config = dict(
    lr_router=0.00155,
    rope_theta=10000.0,
    qk_norm=False,
    init_std_qkv=0.0351,
    init_std_up=0.0351,
    lr_head=0.0116,
    doc_mask=True,
)
Below are experts of layer 13 (counted from 0) of a mixture-of-experts language model. Rows are named router (the router's row for the expert) and show model dimensions 0-63. Each number is 128 + 32 x the weight over its row's rms, rounded and kept within 0 to 255. Numbers have three digits each.
Before each expert's rows: "raises" lists some tokens whose logits its average output raises strongly, later layers aside; "comes before" lists some tokens at least twice as common just after its tokens as in all text. This comes from a sample of Wikipedia text that the model never trained on. Tokens count by the router's weight.

# expert 8
raises: "\"", "N", "|"
comes before: "|", " |", "\n", "-", "|---|---|---|---|", "|---|---|---|---|---|---|"
router:130194119124184137117097166134179099094155102109121097178173090154123150117185113128137180116165168077109069088160097108101103126065137092142120151127096118152124154087182166108158141108151158

# expert 4
raises: " of", ".", " and", ",", " in", " to"
comes before: " of", ".", ",", " and", " in", " to"
router:124160155129106067185179070176125104099120162069125114126124129127096049171119126072140120074211124151152143133130168126066113102159108106174092158124101170176107111193189093105097106105140083

# expert 5
raises: "2", "1", "3", "0", "6", "7"
comes before: "2", "1", "0", "3", "4", "5"
router:113105163112077180105083118136123092074100109125090056161194105142118170164107082078144156077118036133145074094064108073194140134162148171138109123110134168162178126119185148129119137164084126

# expert 33
raises: "\n", " ", " Success", " ISBN"
comes before: " ", "\n", " —", " +", " −", " MPC"
router:130100109122109132105130155089075155152152079165120106222116186174127135132149109120057160111101107091195090137125164132073152082127163136134149099105199074148094085192158115150209113134172132

# expert 30
raises: "1", "3", "0", "2", "5", "4"
comes before: ".", "0", "%", "5", "8", "3"
router:103083105133119126138179117199116174158158159155077072094101100182136102186133098118101127139113129126113107082098169111160113166093144132123154147134098194161157081161065148126107112133101130

# expert 32
raises: "1", "3", "2", "4", "0", "5"
comes before: "1", "2", "3", " |", "4", "0"
router:149091185171166115117104115136061125168126150136085147072125109154133164130126128123121154142145145112163145121092138115175144138125119152059105099101206135154180105086178131178106118080115077

# expert 7
raises: "\n", " |", " A", " Other", " the", " \""
comes before: " \"", " the", " he", " it", " -", " they"
router:127156170089057181197164108197127119067160072116097138133185135134106209142131049121170093075129131134138102181143186138110130156136170182163117098128151141110141185092091126129175118206105138

# expert 51
raises: " in", " and", " at", " as", " to", "."
comes before: " to", " by", " in", " as", " for", " with"
router:099177099166130116151155115122164121162126093171112161090152135177122146119055107206146114161086117160120089123160080116143087134137097153154086121124138156126111080127123132125130081083084127

# expert 47
raises: "c", "st", "l", "b", ".", " "
comes before: " of", "s", "ing", "-", "ed", " Carolina"
router:161128106143097157152053129104140118145138084097133142167120107090165118137078182126129069106173142160126103118096071139106139198142121099051110112116073159115117122178134130076093117086183118

# expert 52
raises: "\n", " ", " L", " V", " F"
comes before: "-", "\n", " ", " Party", " Candidate", " Succeeded"
router:106109150094115146193119155158100182179120185157145202172125153090156170129129199152087154102113123109129123172125137160039144162085134144127157159084180150159117080068139109118169133135084096

# expert 57
raises: " |", ",", "\n", " (", "."
comes before: ",", ".", " States", " and", " City", " State"
router:144104153144082080140082108120145130128114085097138135169080165179152135173145232127104133098072163067107127103115171110071096153143175135163112164126089142132077158166136095093137164138093161

# expert 58
raises: " ", " N", " T", " E"
comes before: " ", " S", " A", " USA", " K", " N"
router:186202087132149174145095182142128098124132140173091178181156108146091164145142160165140081127119108049203104109171082102138137134099124118101105114097166127144145147092100095169137139078150107

# expert 3
raises: " ", " −", " to", "ured", " +"
comes before: " ", " Total", " II", "   ", " –", "/"
router:075102129115096092132077096111153125150094101136168101140135126116116164127174114102154195078116111107091114095110156166135116115191083113199112143138190074178154176185178109187188145105114101

# expert 53
raises: "The", "\n", "==", "In", "S", "-"
comes before: "\n", "-", "==", "The", "===", "In"
router:124119161146144093166121146115159120102101093078084121147116084094148080104173139116180135168081088237093115082077093130078087182108110098121114125114138155115097078132110148147129161129118133

# expert 25
raises: "0", "1", "th", "2", " |", "am"
comes before: "0", " |", "1", "2", "th", "–"
router:158146053107137087176129097159101151126056171097075092109093161168115118112140114142082042089140094150131125141151068096159126155155115109182164131176093099152122149080064165095097194126102189

# expert 48
raises: "pe", "st", ".", "re", "d", "pen"
comes before: "s", "D", "M", "N", "m", "t"
router:081126172156100142106135161095130154039099128175124152164175130092097085159115146113087117119160107135127149065117153093151124174108128162128130102167153158155124135126114184086137119158107110

# expert 20
raises: ",", ".", " (", " and", " in", " |"
comes before: ",", " |", " (", ".", " of", " in"
router:121121140148088084163076129148122106129208186044176161161118195155125095102127112114109092113182103083143089131149171095069135141145117156158102155128107085158129083222136132089094123116077095

# expert 22
raises: " ", " the", " a"
comes before: " the", " a", " its", " his", " their", " $"
router:160155136133092199153090214153083143153138117146121100130068117128164067154121141136062143144131132169130137110168098064097150098139075120071141153128193088144117097122085169128150206067186154

# expert 10
raises: " of", " for", ";", "\n", " in", " as"
comes before: " of", ".", " |", ",", " in", " were"
router:123085088104155095084120119097138096149091085092122090104107059144134145144135128170095179132076166135121153103141079100051083063118145130150100119143088130114162179224105121110108111163130086

# expert 16
raises: "b", "by", "1", "tr", "n", "e"
comes before: "1", "2", "s", "born", "the", "f"
router:142135189128122192114122047123108160085109100128114124141140120148142142157164149154140105110124177224151150131074082137145089137065138158110116110141148160174187146062122134124111091115172146

# expert 46
raises: " in", " on", " with", " at", " as", " "
comes before: " in", " on", " to", " the", " as", " at"
router:134105095152149092171062122112102155144114074229202129065117106162136151070092156099136149070111136110122091118146134084079110127086171055190196103120144107118076130106050109113097120117121136

# expert 26
raises: " |", "–", " (", ",", "/", " while"
comes before: ")", "–", ",", " |", ".", "),"
router:128115139138122163171183162151136118120114084090120154121166138151162160193156152147164101139059123111116149170065141154095123151109087114179087172132124100105119119128064142081142143091173087

# expert 36
raises: "n", "ourn", "i", " |", "pr", "im"
comes before: " |", ";", "–", ".", "th", " /"
router:126116083173154083158191181083143149120119145092111166109080085153126135189161089159161116140127142087145121083153157160164136083128049099157147089107103113114146150164094123162101152049154166

# expert 40
raises: " |", " is", "\n", "i", " as", " was"
comes before: "\n", " |", " (", " and", " is", " –"
router:144101059116152123160170138082183145128165152147138165123101148131124171148127073146088135190166117135193143118113106173071123126112106132154067142090074106173123181128115122106135117102088103

# expert 41
raises: ",", " and", ".", " |", "-"
comes before: " |", ",", " (", " –", ";", " and"
router:096088111117164046141140120100166120081137170145145178139109154196145125086138143115107138135142141036178083114135150158121078102138128158135116110080102171064156078147141171094112147140132111

# expert 29
raises: ",", " for", " in", " and", ".", " of"
comes before: " of", ",", ".", "'", " and", " in"
router:155120145098146115151060093112178154075163117085120133127125133138149105134170111125103144147068163152161083082180083133094131107112112118108137095119103106151156139159184126057102077152131113

# expert 23
raises: " a", " the", " also", " an"
comes before: " a", " the", " an", " been", " also", " well"
router:163101116074113146086139086108115105115131136175193128092153144149062155155082120088119124120109152127047138139088133177086187118097153109104133096160196127147191190082077128124091159169145087

# expert 45
raises: ",", "th", "2", "1", "g", "."
comes before: "1", "2", "9", "0", ",", "8"
router:132176094159163155141133026181152178172160162093082098103151150142145133103135175142123119121082112094156170126129142133150159173168171086130111101116148124072113138124156141173101152125156127

# expert 1
raises: "0", "ax", "nd", "ce", " goals"
comes before: "0", "9", "–", "5", "8", "4"
router:132167074167069079165155127176170143136129133126210150149132098148084123137126107117121142158185090100098112101094153088152124094125166150126164142111085126093196093049176145155124159130119165